{
  "hidden_act": "geglu",
  "routed_scale": 2.0,
  "balance_bias": true,
  "norm": "layernorm",
  "norm_eps": 1e-06,
  "optimizer": "adamw",
  "max_grad_norm": 1.0,
  "max_seq_len": 768,
  "train_tokens": 645700000
}
Below are experts of layer 9 (counted from 0) of a mixture-of-experts language model. Rows are named router (the router's row for the expert), gate (a neuron's input weights, with its number), up (a neuron's input weights, with its number), down (a neuron's output weights, with its number) and show model dimensions 0-191. Each number is 200 + 20 x the weight over its row's rms, rounded and kept within 0 to 999.
After each expert's rows: "mostly gets" lists some tokens that are sent to it at least half of the time; "raises" lists some tokens whose logits its average output raises strongly, later layers aside. This comes from a sample of Wikipedia text that the model never trained on.

# expert 4
router,203,193,197,183,212,167,187,208,201,180,179,228,188,230,193,202,237,222,232,190,212,191,173,194,216,215,178,191,195,226,233,220,212,208,193,227,196,213,195,214,203,230,198,210,213,191,217,212,175,226,205,203,218,203,162,193,217,180,236,210,192,206,225,206,219,196,216,204,202,225,204,213,226,214,200,208,197,169,220,226,229,177,239,210,195,195,215,191,214,172,185,185,171,183,172,190,251,174,191,208,210,212,188,191,200,202,210,213,196,193,182,211,200,200,192,208,205,227,195,215,202,165,204,180,178,227,220,149,196,163,216,214,242,244,191,236,192,217,191,175,239,201,212,237,209,201,214,183,165,228,211,199,202,203,181,205,149,203,199,187,213,206,207,207,211,206,218,226,237,202,177,234,229,178,227,179,182,157,170,162,183,188,179,197,166,236,190,211,206,177,183,207
gate2,197,197,261,189,206,213,187,207,222,274,212,180,215,237,176,194,179,228,191,170,209,218,168,190,229,180,203,165,211,220,199,186,213,180,186,218,223,194,225,166,189,211,217,192,191,191,185,217,215,188,197,183,204,207,203,184,174,159,215,193,185,187,212,206,201,205,241,177,200,228,199,224,178,217,229,215,212,206,192,212,190,209,186,238,198,207,206,174,152,195,221,189,228,216,176,226,213,211,187,208,180,219,193,210,196,186,226,215,181,198,204,208,222,165,184,193,217,202,192,218,193,156,202,188,192,201,208,185,165,151,203,224,203,204,177,211,167,205,186,206,222,181,224,206,177,224,186,197,206,216,208,240,183,195,205,173,185,210,186,211,173,246,183,214,197,181,189,243,175,216,251,202,225,196,200,202,199,202,201,177,162,197,235,198,203,202,193,195,201,195,217,213
up2,199,185,206,213,189,193,164,182,170,211,205,194,191,198,209,209,201,204,229,183,218,196,189,229,216,188,228,162,201,244,195,218,178,200,183,210,202,207,192,194,228,234,236,160,217,199,193,232,217,180,193,219,234,189,188,185,197,212,196,201,147,214,200,205,200,223,226,204,171,200,200,214,196,189,243,218,227,208,191,175,204,211,199,196,185,206,189,198,202,215,213,203,214,225,159,198,204,203,209,204,161,184,216,200,168,206,237,173,169,232,187,202,216,180,182,242,227,217,229,224,216,194,248,241,201,179,169,203,186,189,200,212,169,203,184,215,214,215,199,202,183,166,219,208,176,216,173,175,181,176,186,228,201,169,172,163,197,216,209,188,205,193,186,232,170,219,208,228,191,241,201,184,187,214,172,220,193,210,195,197,195,218,229,176,183,170,165,165,196,188,211,190
down2,231,193,188,194,214,171,219,217,212,223,174,206,192,181,168,191,195,218,222,191,169,221,200,183,204,199,222,164,193,189,202,194,219,212,211,188,236,211,175,185,189,178,210,192,205,171,208,186,188,243,200,209,181,229,197,188,222,207,245,196,227,225,189,203,167,195,195,216,200,158,209,203,163,184,197,214,217,191,215,169,147,179,187,206,173,185,183,180,226,198,199,235,234,220,221,203,209,215,204,167,247,215,218,222,193,214,232,211,185,189,210,216,168,196,208,184,173,204,208,187,179,198,201,180,208,193,200,182,193,212,209,196,231,226,209,189,183,177,188,209,195,150,199,201,248,170,182,176,186,185,209,209,223,254,239,233,218,199,199,173,198,198,207,164,191,210,209,197,219,177,180,200,189,191,201,173,200,209,200,224,264,217,220,194,201,185,206,190,189,196,202,174
gate3,182,212,188,233,229,189,207,214,196,211,177,209,208,222,193,225,204,180,215,195,178,185,216,203,244,205,233,180,206,210,180,227,200,207,178,206,181,235,218,182,215,178,202,192,219,220,222,198,208,190,177,224,169,171,200,192,211,213,204,206,216,259,219,198,211,213,211,182,207,179,185,208,207,217,149,203,205,209,171,228,206,141,218,179,211,213,210,205,216,184,190,194,188,203,230,242,186,194,170,183,218,177,199,204,167,228,222,214,205,216,155,228,219,198,193,234,224,190,239,209,206,237,183,188,233,190,187,191,182,211,186,193,219,198,163,171,209,215,221,175,165,188,206,213,199,207,229,148,180,212,209,164,218,189,206,152,189,188,199,225,200,205,198,223,211,172,209,221,203,163,202,228,167,198,179,195,191,213,199,207,184,184,220,179,190,214,178,185,196,207,193,201
up3,175,195,219,190,183,203,209,195,219,194,208,163,211,226,208,198,219,239,176,211,201,220,192,196,208,196,198,185,209,184,218,192,191,206,210,179,196,216,202,211,205,179,213,207,210,183,221,198,224,220,188,227,197,226,187,160,224,196,211,231,210,191,199,247,220,211,183,225,184,185,185,238,225,226,185,193,200,240,201,208,176,212,196,189,176,188,213,220,213,168,178,218,185,200,209,155,190,177,222,256,216,186,213,232,210,185,212,221,157,237,215,171,191,190,165,181,228,204,187,140,186,191,210,202,243,212,176,178,195,211,153,186,172,202,205,199,207,183,208,206,183,221,194,188,212,183,195,210,179,204,165,172,197,174,225,184,199,211,220,201,158,194,195,212,227,216,186,217,222,202,180,203,153,238,236,201,233,200,215,194,192,188,201,179,196,177,217,211,207,172,215,214
down3,216,179,178,201,231,179,192,214,182,210,226,163,204,171,202,231,188,209,200,208,236,203,183,181,205,184,178,219,219,224,190,171,193,197,188,192,197,189,157,200,198,232,225,231,178,206,200,213,215,215,208,179,216,200,221,198,212,166,168,204,179,201,220,220,222,252,182,205,205,201,199,199,213,198,178,194,230,168,191,226,183,221,173,192,170,217,191,139,191,239,219,211,204,200,162,214,170,191,180,185,205,196,177,207,154,220,222,238,171,195,217,189,236,203,187,244,181,193,224,163,183,202,215,211,168,162,199,218,199,214,211,219,189,171,238,201,205,205,212,179,200,197,221,216,199,228,231,205,203,200,200,208,199,175,222,184,174,216,193,227,175,209,200,201,198,214,207,198,213,188,174,201,198,163,188,173,210,245,214,205,207,168,179,222,221,183,208,198,209,176,199,187
mostly gets: " October", " December", " November", " March", " April", " June"
raises: ",", ".", " and", " ", ";", " to"

# expert 6
router,207,209,221,174,192,187,187,213,181,210,244,206,189,242,195,199,221,207,219,170,206,186,178,194,256,214,206,205,189,219,198,196,186,199,176,192,222,225,217,222,166,203,208,199,214,201,185,197,163,180,196,175,227,216,172,181,214,217,215,204,215,220,221,216,217,207,206,200,231,195,207,224,198,188,196,167,181,202,209,233,176,193,230,195,241,211,224,194,184,196,204,198,219,221,183,181,193,212,185,196,216,249,204,198,195,212,213,191,213,224,237,244,193,213,199,196,229,228,213,220,188,213,182,183,202,221,190,208,212,193,203,214,202,168,196,216,158,227,163,185,215,183,211,225,190,218,207,162,199,202,224,207,174,218,214,178,153,191,211,194,239,193,201,204,215,187,207,212,233,192,222,191,224,182,223,217,217,163,224,116,192,180,204,204,191,198,176,179,217,191,209,219
gate0,218,180,169,234,205,227,172,239,209,204,195,193,234,190,182,198,233,181,182,197,167,179,192,194,206,195,210,195,179,176,221,178,167,192,172,193,228,178,205,201,190,215,190,196,230,219,202,193,167,203,178,230,191,220,208,212,197,185,209,170,219,183,209,193,215,223,195,189,184,255,182,218,181,223,237,186,198,196,190,210,178,181,154,215,177,212,197,193,226,196,188,240,174,212,206,213,231,178,188,188,214,251,199,174,214,170,200,156,203,186,194,177,233,177,188,174,212,178,191,180,205,214,216,189,193,169,196,189,203,173,222,222,213,216,199,243,213,180,194,218,200,203,223,224,223,177,205,207,225,220,202,173,189,214,202,229,188,197,244,237,208,208,187,195,227,200,203,201,214,216,179,228,199,160,204,198,174,204,162,221,187,202,209,196,223,194,223,183,210,226,198,237
up0,176,184,207,169,211,200,212,197,183,206,213,204,237,195,212,167,201,195,195,218,224,225,218,205,183,169,197,170,192,201,179,196,201,185,195,214,228,281,215,220,186,211,234,214,208,186,205,201,195,170,202,184,205,205,156,230,207,210,196,194,163,172,156,199,197,180,210,191,201,151,189,212,221,172,186,228,196,223,179,189,217,215,201,219,241,169,169,192,210,231,187,189,204,207,219,195,224,209,179,200,210,214,181,211,187,198,208,211,212,185,198,206,186,182,214,217,183,202,250,205,195,183,190,200,198,220,199,177,173,175,183,172,198,208,161,199,182,185,230,182,177,210,216,218,234,217,206,201,196,198,183,192,230,212,174,212,204,211,228,174,188,177,158,210,174,163,206,218,221,190,218,191,226,224,171,167,186,223,206,218,198,206,201,213,204,212,203,215,220,222,255,224
down0,179,197,220,201,198,209,230,218,152,224,197,176,181,209,225,224,233,231,232,201,236,224,210,179,200,204,186,216,218,208,191,195,201,179,192,182,193,223,181,207,189,184,205,185,168,182,211,220,202,221,199,177,214,209,208,178,220,152,192,213,219,136,184,203,204,206,192,174,228,188,218,225,198,174,201,167,201,194,208,229,190,223,162,187,194,167,184,214,221,178,251,190,185,183,230,196,220,217,203,187,204,203,202,207,191,182,211,194,208,178,191,191,208,209,237,210,159,201,204,207,205,216,192,193,221,179,173,202,207,221,202,241,210,175,205,216,182,166,210,200,237,163,180,197,197,222,214,177,181,190,164,208,237,198,202,197,210,213,190,182,202,175,221,184,212,205,173,210,219,186,225,190,218,183,193,197,236,206,227,148,240,197,210,196,195,206,171,191,217,182,244,209
gate1,229,233,196,236,230,172,170,211,230,143,221,194,196,195,198,235,204,172,211,206,192,200,195,172,216,191,211,172,188,224,188,203,189,199,193,170,222,210,215,205,218,215,190,217,208,201,162,183,173,199,178,178,218,185,199,142,223,201,211,184,182,178,210,225,222,222,193,172,196,190,188,239,185,225,189,208,213,194,217,200,180,195,178,210,215,190,205,206,190,182,221,205,230,214,205,181,212,205,222,165,220,233,237,206,191,178,206,182,175,153,223,251,178,214,234,172,219,187,208,209,200,190,255,211,216,207,209,199,182,192,193,222,203,219,197,207,210,183,173,180,193,205,204,224,201,183,194,203,199,182,197,203,202,235,184,198,168,199,204,207,194,189,196,229,224,238,206,219,182,186,216,194,214,177,188,196,203,208,260,191,175,235,199,181,172,191,184,202,179,213,237,192
up1,196,177,181,208,167,163,215,198,221,178,206,213,166,203,216,240,207,205,205,204,176,199,232,200,229,202,225,221,214,193,191,200,220,181,203,203,206,180,257,189,186,223,191,221,194,202,223,178,179,208,186,233,213,186,185,207,199,190,202,223,174,201,206,165,189,179,201,192,186,204,223,167,194,196,206,214,208,222,233,175,213,186,162,185,235,253,184,226,179,199,228,184,230,185,211,186,181,250,186,210,173,177,195,209,199,185,222,203,210,170,209,219,198,192,202,193,233,191,182,178,196,201,188,197,208,202,201,193,215,236,198,236,219,229,191,174,177,202,192,182,214,197,211,184,227,214,171,176,177,175,208,194,222,221,156,204,192,168,177,227,184,209,204,215,189,176,222,196,225,216,224,178,198,187,212,203,202,175,246,205,172,197,178,233,187,189,200,147,220,202,237,194
down1,216,209,209,220,163,227,204,163,207,195,176,185,190,208,191,182,204,179,196,206,228,214,187,219,163,201,179,205,194,178,178,183,206,202,214,212,205,215,213,180,197,208,187,147,186,170,190,186,181,215,207,199,198,188,217,180,198,220,197,187,215,199,199,208,244,183,206,200,230,224,240,174,203,236,165,209,240,172,208,246,194,167,206,189,175,185,209,178,223,219,200,187,166,202,179,210,178,190,167,196,175,244,232,195,206,225,177,204,185,207,205,150,205,197,211,229,189,185,190,189,243,238,205,189,199,162,202,207,181,208,196,229,192,212,177,204,227,205,199,207,206,180,201,216,203,197,188,172,223,179,194,200,173,196,233,243,178,225,197,233,222,219,191,199,199,201,161,192,198,225,200,192,223,229,168,226,185,170,189,215,198,255,195,185,208,204,205,220,204,184,201,210
mostly gets: " f", " F", " B", " C", " c", " G"
raises: "-", ".", "i", "in"

# expert 0
router,213,189,263,200,216,206,202,192,228,172,222,226,189,213,225,171,232,190,195,201,203,194,197,179,215,210,182,195,227,231,220,235,189,182,189,208,225,191,214,215,171,215,222,235,211,188,189,217,194,205,220,200,243,211,166,184,219,227,208,237,182,245,264,255,200,205,219,208,192,171,239,193,202,203,211,200,212,193,201,191,160,153,206,224,225,197,209,175,212,181,213,203,210,247,193,167,206,207,173,210,199,226,217,185,205,198,204,176,196,205,187,218,219,211,215,211,214,203,187,198,211,195,196,200,187,206,206,174,182,184,205,187,181,198,153,217,203,218,194,222,216,200,189,197,180,237,188,193,188,225,212,218,207,216,185,200,127,203,226,198,181,227,195,204,204,210,214,222,199,201,193,195,224,176,184,200,189,184,198,170,215,214,197,213,154,200,191,200,184,209,197,191
gate2,210,224,227,217,172,214,198,208,171,208,221,213,198,218,223,227,178,204,206,205,234,227,241,213,228,194,177,198,209,223,229,192,188,191,210,222,184,168,208,206,193,199,174,192,189,248,204,211,194,187,207,219,235,202,157,176,193,156,223,227,184,178,207,200,211,200,231,229,192,190,186,188,196,255,181,198,191,225,212,185,166,196,173,205,177,196,198,168,208,195,178,176,219,208,207,192,195,200,209,194,253,189,206,221,204,198,175,207,175,218,194,203,198,154,238,202,215,226,210,194,211,193,174,214,191,206,159,194,190,210,169,197,190,176,190,211,194,211,207,262,205,195,181,226,188,220,177,247,202,243,205,208,179,206,197,210,176,196,220,181,193,211,211,172,171,226,182,182,209,170,187,214,174,183,214,168,205,197,196,177,185,226,179,172,201,193,184,197,211,198,209,228
up2,221,229,184,205,223,236,177,187,206,200,201,202,205,200,219,191,225,191,199,195,180,188,217,198,213,205,223,186,219,203,175,233,215,221,184,192,192,217,222,229,188,235,204,220,190,197,150,214,185,192,212,212,220,193,226,190,199,211,189,212,180,192,170,199,219,188,241,197,214,217,173,210,223,205,208,173,192,197,225,199,193,179,192,211,162,187,207,206,191,191,161,225,206,231,205,218,238,205,199,224,187,200,190,187,213,166,211,197,197,203,222,142,177,190,238,173,199,203,174,182,172,163,171,185,202,188,156,211,213,196,154,224,197,188,178,212,164,246,196,196,217,185,192,218,151,189,222,175,247,210,224,221,213,205,194,174,209,227,216,191,186,202,195,193,210,186,207,135,205,184,180,220,190,179,214,175,202,190,236,196,203,205,204,202,218,200,169,191,174,216,198,209
down2,188,227,175,170,208,177,197,206,225,195,183,219,249,183,190,227,179,233,180,186,242,191,203,214,170,227,196,188,158,194,207,178,161,182,193,198,221,173,207,224,196,219,231,204,195,191,188,176,159,206,152,226,203,176,194,214,216,199,216,208,197,168,180,167,186,197,204,209,206,201,185,170,161,179,210,215,193,205,169,226,218,187,217,191,210,199,180,209,197,178,170,141,201,196,249,227,196,208,210,184,207,166,237,214,176,185,231,232,217,215,219,184,204,209,202,231,201,199,184,179,213,209,231,223,207,180,184,215,189,221,190,185,200,192,236,192,221,179,191,210,186,201,187,214,184,216,215,177,206,225,203,182,228,230,192,207,225,194,200,205,189,211,204,181,223,205,186,191,254,223,201,191,202,200,172,218,191,190,197,173,216,188,225,197,227,182,193,191,236,223,194,201
gate3,219,221,185,238,213,190,227,206,216,174,185,199,205,190,203,220,175,188,195,185,235,187,192,195,222,166,212,207,181,168,190,231,215,224,189,197,177,195,199,214,201,196,200,193,204,215,217,228,232,196,204,195,182,244,201,216,229,185,198,217,211,220,223,191,202,193,224,178,191,223,193,177,200,218,206,211,208,205,189,189,159,217,210,204,200,198,206,210,200,170,192,154,188,203,190,204,224,202,219,224,197,173,225,192,183,245,163,211,173,232,180,257,192,214,205,169,194,193,162,201,201,198,209,155,214,185,195,202,229,202,184,201,205,180,191,170,197,188,186,218,227,177,251,185,202,238,226,192,231,201,199,163,219,202,201,151,188,163,194,215,224,206,230,160,239,178,197,239,181,185,216,182,177,206,218,211,171,193,190,198,180,200,225,207,185,163,217,194,196,200,187,191
up3,209,183,197,234,190,205,233,176,243,213,189,233,194,199,192,207,205,215,185,195,216,192,190,199,201,216,222,188,225,173,190,188,194,208,204,188,172,189,230,211,203,216,195,220,214,192,217,210,193,192,196,229,211,210,143,218,203,184,199,198,179,223,220,191,196,198,234,222,168,217,194,210,193,178,186,194,199,221,216,190,188,178,247,199,176,183,153,208,180,233,161,164,190,201,209,173,198,174,223,207,267,215,212,200,211,217,205,196,170,202,200,195,213,220,185,191,216,188,178,222,207,179,170,196,209,189,173,211,201,245,211,202,195,202,198,245,184,177,212,187,175,252,229,206,185,185,212,193,215,221,197,205,219,208,197,179,195,196,224,204,170,198,189,208,226,164,198,202,206,184,257,173,190,165,205,218,212,188,187,211,155,191,176,162,196,190,195,245,200,187,214,201
down3,176,231,209,175,208,184,211,225,223,192,187,204,198,188,215,221,213,232,196,210,154,239,184,242,215,202,211,187,210,209,218,218,168,190,179,211,217,217,219,168,178,232,195,219,203,194,204,179,212,201,210,153,185,183,185,200,195,180,208,239,197,204,201,208,189,180,224,232,219,203,170,175,205,185,199,205,184,229,208,192,202,163,164,223,180,181,182,198,187,182,211,226,200,198,198,237,195,166,169,189,198,194,172,213,170,210,198,229,229,202,156,206,271,182,184,150,185,212,207,216,215,198,190,149,209,204,215,193,186,184,176,165,231,204,244,190,191,177,206,211,217,195,188,229,232,219,209,182,207,184,212,192,199,194,188,203,223,221,230,210,226,188,202,204,217,222,193,190,223,208,221,208,181,196,198,226,179,194,179,200,193,222,176,189,225,198,196,175,177,202,200,217
mostly gets: "%", " %", " −", "%)", " kg", " Votes"
raises: " ", "\n", "1", " —", " –", " -"

# expert 5
router,226,191,210,217,209,219,203,205,212,192,199,175,232,238,196,208,222,182,203,157,205,192,196,187,229,190,190,212,216,204,187,211,205,208,207,212,225,195,183,207,220,204,238,212,189,179,178,186,171,209,171,211,206,182,176,197,213,213,196,246,187,209,220,222,215,234,202,229,181,167,179,227,235,186,203,191,215,187,177,218,173,189,200,206,205,213,206,159,188,212,183,208,189,185,174,189,228,197,168,198,210,219,183,193,208,207,198,193,217,226,173,205,226,212,189,173,216,232,195,216,216,174,193,203,204,215,215,176,211,193,222,224,218,203,214,222,186,215,199,210,234,202,222,178,192,262,217,200,188,206,213,196,173,194,222,201,150,188,204,194,186,203,195,189,217,197,229,236,191,187,230,221,242,180,219,223,182,152,240,126,204,211,193,180,180,163,205,222,214,188,186,222
gate2,194,224,209,214,224,176,187,207,199,198,198,205,188,236,222,238,199,216,215,184,198,213,182,213,193,199,209,207,221,226,209,195,226,196,200,197,236,178,205,208,198,206,193,202,198,168,183,208,198,240,190,165,164,215,164,205,197,194,207,192,236,211,238,219,206,173,181,195,160,210,192,222,201,220,196,154,233,185,242,228,191,202,198,179,223,206,203,192,164,163,183,161,202,236,207,217,196,178,232,200,259,214,213,213,171,188,164,176,203,178,225,206,218,240,179,201,182,212,165,223,183,195,196,191,182,216,197,189,200,170,195,205,183,233,201,214,196,189,210,170,220,219,186,201,169,147,226,214,205,220,206,208,192,210,184,174,188,195,160,212,200,233,206,217,218,210,199,185,217,197,179,196,211,233,175,207,210,194,205,206,198,188,208,189,182,232,195,173,215,157,215,183
up2,219,223,199,200,197,193,163,159,176,160,184,215,170,216,212,180,181,202,170,216,217,189,200,217,204,224,229,203,185,210,218,188,212,180,242,176,212,214,157,194,215,225,158,182,201,193,227,206,188,270,199,218,205,184,200,225,199,202,181,201,214,202,233,209,192,212,187,201,183,207,201,233,190,173,187,178,230,164,229,193,209,195,177,206,189,198,216,199,177,174,190,203,201,227,216,220,175,184,229,199,236,179,216,207,191,198,210,179,169,204,197,197,202,223,196,200,156,205,181,179,187,200,221,222,223,199,210,206,195,181,215,189,184,204,207,221,193,232,219,157,207,198,194,188,218,195,234,195,174,204,186,207,236,228,219,193,196,219,223,211,167,204,238,221,201,219,216,175,206,183,207,203,170,206,203,211,206,183,158,209,229,204,223,172,219,175,221,160,196,163,235,188
down2,214,208,179,178,207,193,191,157,190,225,226,216,230,238,206,210,212,240,181,203,196,184,184,184,217,179,194,209,185,200,205,170,178,180,216,222,179,195,201,172,229,216,157,222,194,215,221,167,198,156,172,235,210,186,160,203,162,204,212,192,195,183,201,216,199,194,213,197,204,179,176,190,190,198,193,182,209,195,235,197,210,195,207,185,197,202,228,200,190,202,219,220,196,194,235,185,193,187,251,197,166,162,181,172,178,235,184,216,233,195,178,168,214,158,203,242,210,201,188,209,198,193,193,203,173,200,184,208,237,203,201,245,201,206,170,212,208,214,186,185,185,215,211,197,215,218,198,208,220,190,218,199,204,228,200,197,205,227,229,166,169,217,208,244,222,191,204,179,239,157,167,190,214,220,227,179,191,237,213,187,202,179,208,203,194,176,194,212,202,184,207,200
gate3,166,198,189,227,219,195,209,236,216,202,170,200,187,223,199,179,227,170,200,183,214,192,199,165,186,195,208,153,204,187,197,188,192,198,203,182,205,216,206,169,198,226,206,213,216,207,211,238,209,215,210,219,206,237,191,216,219,179,200,219,241,196,208,222,227,209,219,185,204,197,196,202,243,227,196,198,192,218,198,188,149,169,244,202,207,187,215,201,197,209,238,185,180,204,148,166,209,207,176,206,196,207,188,201,203,204,226,214,186,239,210,203,237,214,167,186,216,205,213,184,219,169,186,181,181,185,202,190,225,222,200,208,247,216,171,186,193,212,183,237,217,183,195,207,215,203,203,165,241,195,220,176,195,200,220,151,179,162,180,210,231,194,186,195,224,199,188,193,202,225,232,210,188,200,209,195,176,181,189,201,224,221,191,164,217,182,184,196,224,220,157,213
up3,184,188,194,197,195,194,193,213,222,161,205,191,166,205,171,173,171,219,224,211,185,218,200,168,192,211,186,215,209,192,220,187,187,216,201,183,189,200,231,200,192,172,221,203,250,193,243,213,211,190,206,254,187,193,204,182,229,162,198,213,215,189,232,230,202,188,194,181,221,202,171,177,189,165,200,172,192,172,206,179,193,219,214,243,190,214,213,253,205,211,201,235,155,205,202,229,145,167,210,248,171,196,239,196,181,198,204,204,171,204,191,235,212,159,194,197,208,188,214,213,232,198,192,247,206,207,194,210,214,212,200,194,206,245,192,184,206,192,208,207,212,173,176,217,209,201,218,230,179,214,197,194,218,203,197,230,206,188,194,158,179,178,191,162,193,202,213,196,213,198,211,215,204,183,210,181,182,193,184,186,211,207,203,183,192,223,222,202,178,191,211,184
down3,183,192,220,202,185,203,198,182,170,187,203,196,190,210,207,190,220,209,151,196,183,205,218,188,186,188,185,161,202,190,197,211,211,203,186,182,208,166,170,234,205,202,252,189,212,185,193,203,178,212,205,209,170,244,186,171,203,163,201,225,198,174,209,211,220,171,215,208,197,220,186,212,197,222,199,175,227,210,199,192,229,208,193,195,189,209,198,184,221,173,194,187,200,191,218,217,186,248,188,241,181,184,188,186,173,242,209,181,198,202,240,219,244,172,204,194,186,198,184,179,181,217,235,206,228,190,198,239,200,230,248,211,211,233,182,185,222,216,190,179,204,196,182,209,153,209,201,190,222,241,181,213,210,189,164,211,194,208,201,201,190,176,207,193,187,222,203,215,228,199,177,251,214,195,167,246,188,212,201,170,157,204,179,193,202,207,185,223,202,206,183,200
mostly gets: "erbai", " Os", "|---|---|---|---|", "otte", " Ol", "leep"
raises: "\n", "-", ",", " (", " of", " "

# expert 2
router,220,203,199,197,180,190,187,219,202,174,209,256,212,222,164,209,241,177,188,189,214,200,182,195,231,206,202,181,221,207,195,215,225,215,205,207,202,220,206,222,190,222,205,186,207,179,196,192,219,214,194,194,219,186,187,204,243,224,216,205,192,227,216,232,195,204,228,205,225,191,196,241,225,218,205,191,203,168,188,196,209,183,207,213,243,229,198,181,212,172,208,197,238,204,193,203,206,191,179,188,179,236,198,187,216,230,199,187,192,236,209,205,184,226,181,197,188,228,204,219,237,197,195,182,202,195,248,146,188,211,198,231,233,213,187,220,194,196,172,211,209,200,185,226,202,223,201,171,204,184,200,180,191,216,189,189,99,225,199,196,239,236,204,195,204,180,204,212,220,186,213,182,203,184,184,216,182,177,209,158,181,194,202,207,181,223,193,214,204,214,198,209
gate0,235,201,195,193,187,220,186,202,206,212,212,206,214,198,178,210,255,197,240,219,198,182,177,216,228,190,243,192,210,192,214,197,195,181,210,214,194,167,203,219,186,172,212,170,211,192,232,172,203,168,172,180,170,193,171,210,194,216,202,215,200,220,202,167,235,216,189,194,186,218,207,210,184,197,183,231,180,214,227,196,170,210,208,199,220,219,195,175,190,230,170,220,192,232,201,223,207,229,196,199,232,222,171,191,210,162,216,158,191,234,197,210,205,219,196,186,201,186,186,221,176,208,166,211,178,218,190,185,203,187,227,216,191,190,193,257,199,228,177,220,206,200,205,208,189,182,212,218,221,200,205,160,210,182,225,198,185,213,239,214,193,210,210,208,217,211,222,189,186,224,160,241,208,178,188,229,182,175,169,201,193,195,180,210,189,185,235,151,203,172,173,191
up0,194,180,219,198,203,209,210,197,184,180,229,169,200,210,216,195,214,210,198,185,211,208,246,220,208,208,203,200,154,179,167,209,161,208,196,192,233,222,206,253,184,176,188,189,212,204,176,220,198,234,221,194,204,202,185,195,231,201,200,214,226,199,183,214,189,194,200,187,157,185,189,235,178,230,190,201,199,202,196,226,197,184,190,211,196,180,181,201,205,213,188,196,193,191,204,185,231,179,191,226,209,209,217,176,197,189,223,180,203,154,164,201,173,172,186,200,178,205,201,223,225,166,178,201,229,209,225,160,207,199,181,161,178,171,187,223,229,177,240,193,187,203,191,241,172,193,212,206,198,223,194,201,253,203,209,222,197,174,198,206,205,194,170,202,175,208,164,231,225,182,242,203,190,236,187,168,216,222,230,195,175,210,184,207,224,204,188,198,197,179,241,207
down0,205,179,245,187,201,230,205,209,193,207,205,189,205,189,216,192,153,209,188,156,200,216,181,209,220,188,201,231,239,221,209,188,189,216,210,216,204,258,209,228,180,191,213,205,171,217,233,216,194,233,170,197,199,221,211,207,224,181,226,181,175,191,181,212,194,205,181,206,198,154,235,191,229,206,225,208,196,185,205,198,202,199,210,190,181,195,194,181,220,184,225,212,211,166,201,177,228,228,216,217,194,196,213,186,205,186,194,199,196,181,164,257,215,188,180,174,218,185,182,193,214,187,218,226,190,175,192,190,195,208,176,212,191,216,211,219,206,162,178,223,216,202,211,193,218,207,208,187,176,185,176,247,205,195,204,204,156,216,192,174,225,184,224,166,220,184,145,207,227,199,193,190,202,190,194,185,210,208,213,140,218,210,173,205,192,199,197,223,218,178,197,160
gate1,217,231,178,234,180,225,170,179,219,176,183,217,182,230,196,217,198,236,195,199,214,199,217,215,164,195,202,205,186,225,179,213,201,149,208,180,244,212,198,190,204,220,227,200,175,182,200,195,186,250,177,213,200,217,196,220,215,179,191,206,198,182,227,246,199,204,190,211,231,189,207,207,189,209,202,216,240,138,215,229,228,198,191,208,177,173,227,197,214,227,171,196,193,202,228,205,209,218,213,186,168,204,200,224,187,205,185,202,220,155,197,182,179,201,211,204,206,188,186,186,191,181,183,196,201,208,225,186,184,206,202,244,171,183,186,211,182,223,136,217,193,199,185,209,180,181,178,180,173,175,219,236,178,201,211,231,198,205,193,219,189,241,188,216,200,204,204,209,184,212,236,213,181,185,189,223,189,199,167,202,193,225,199,209,191,207,199,165,212,202,174,181
up1,203,179,196,230,194,169,181,167,225,199,196,221,170,195,190,237,234,200,192,181,207,206,164,207,209,174,216,199,223,197,194,192,177,187,181,157,222,200,182,186,240,200,212,238,194,175,202,190,192,221,175,239,206,215,204,219,212,194,227,256,232,178,182,207,198,176,210,174,202,207,207,227,154,215,194,200,193,166,175,177,221,161,210,201,189,193,191,172,197,237,198,174,235,187,225,202,203,253,184,194,205,229,231,198,217,193,186,210,211,157,189,211,209,192,193,169,198,180,193,174,193,193,162,217,228,214,236,208,205,205,203,217,181,167,209,197,189,189,203,187,210,195,216,178,175,182,180,206,196,219,231,194,161,182,231,207,206,214,206,222,175,226,168,213,194,228,192,188,194,190,204,216,163,223,212,216,210,182,227,200,169,205,215,193,177,188,214,209,220,190,191,193
down1,187,210,187,247,203,231,208,201,158,199,179,185,193,208,198,192,182,186,178,202,193,209,223,205,185,173,169,191,175,143,216,211,190,175,189,171,191,233,213,221,173,187,196,186,208,236,178,170,196,216,200,186,214,191,229,199,232,203,163,181,192,193,207,195,193,196,206,182,180,223,216,182,201,200,163,251,207,210,179,180,229,165,204,179,183,210,192,192,224,195,166,192,214,181,238,241,220,181,189,203,200,229,246,207,217,200,206,229,208,185,222,203,215,199,210,214,187,218,210,218,223,211,205,184,200,204,210,200,205,204,221,179,181,168,201,168,185,205,183,205,200,221,190,223,212,217,209,184,205,221,206,157,183,188,212,169,224,220,197,201,215,207,196,194,207,157,176,240,250,224,200,204,220,222,212,241,213,233,194,214,210,199,211,215,177,193,208,176,159,169,191,189
mostly gets: " City", " Air", " International", " city", " station", " York"
raises: ",", " and", "."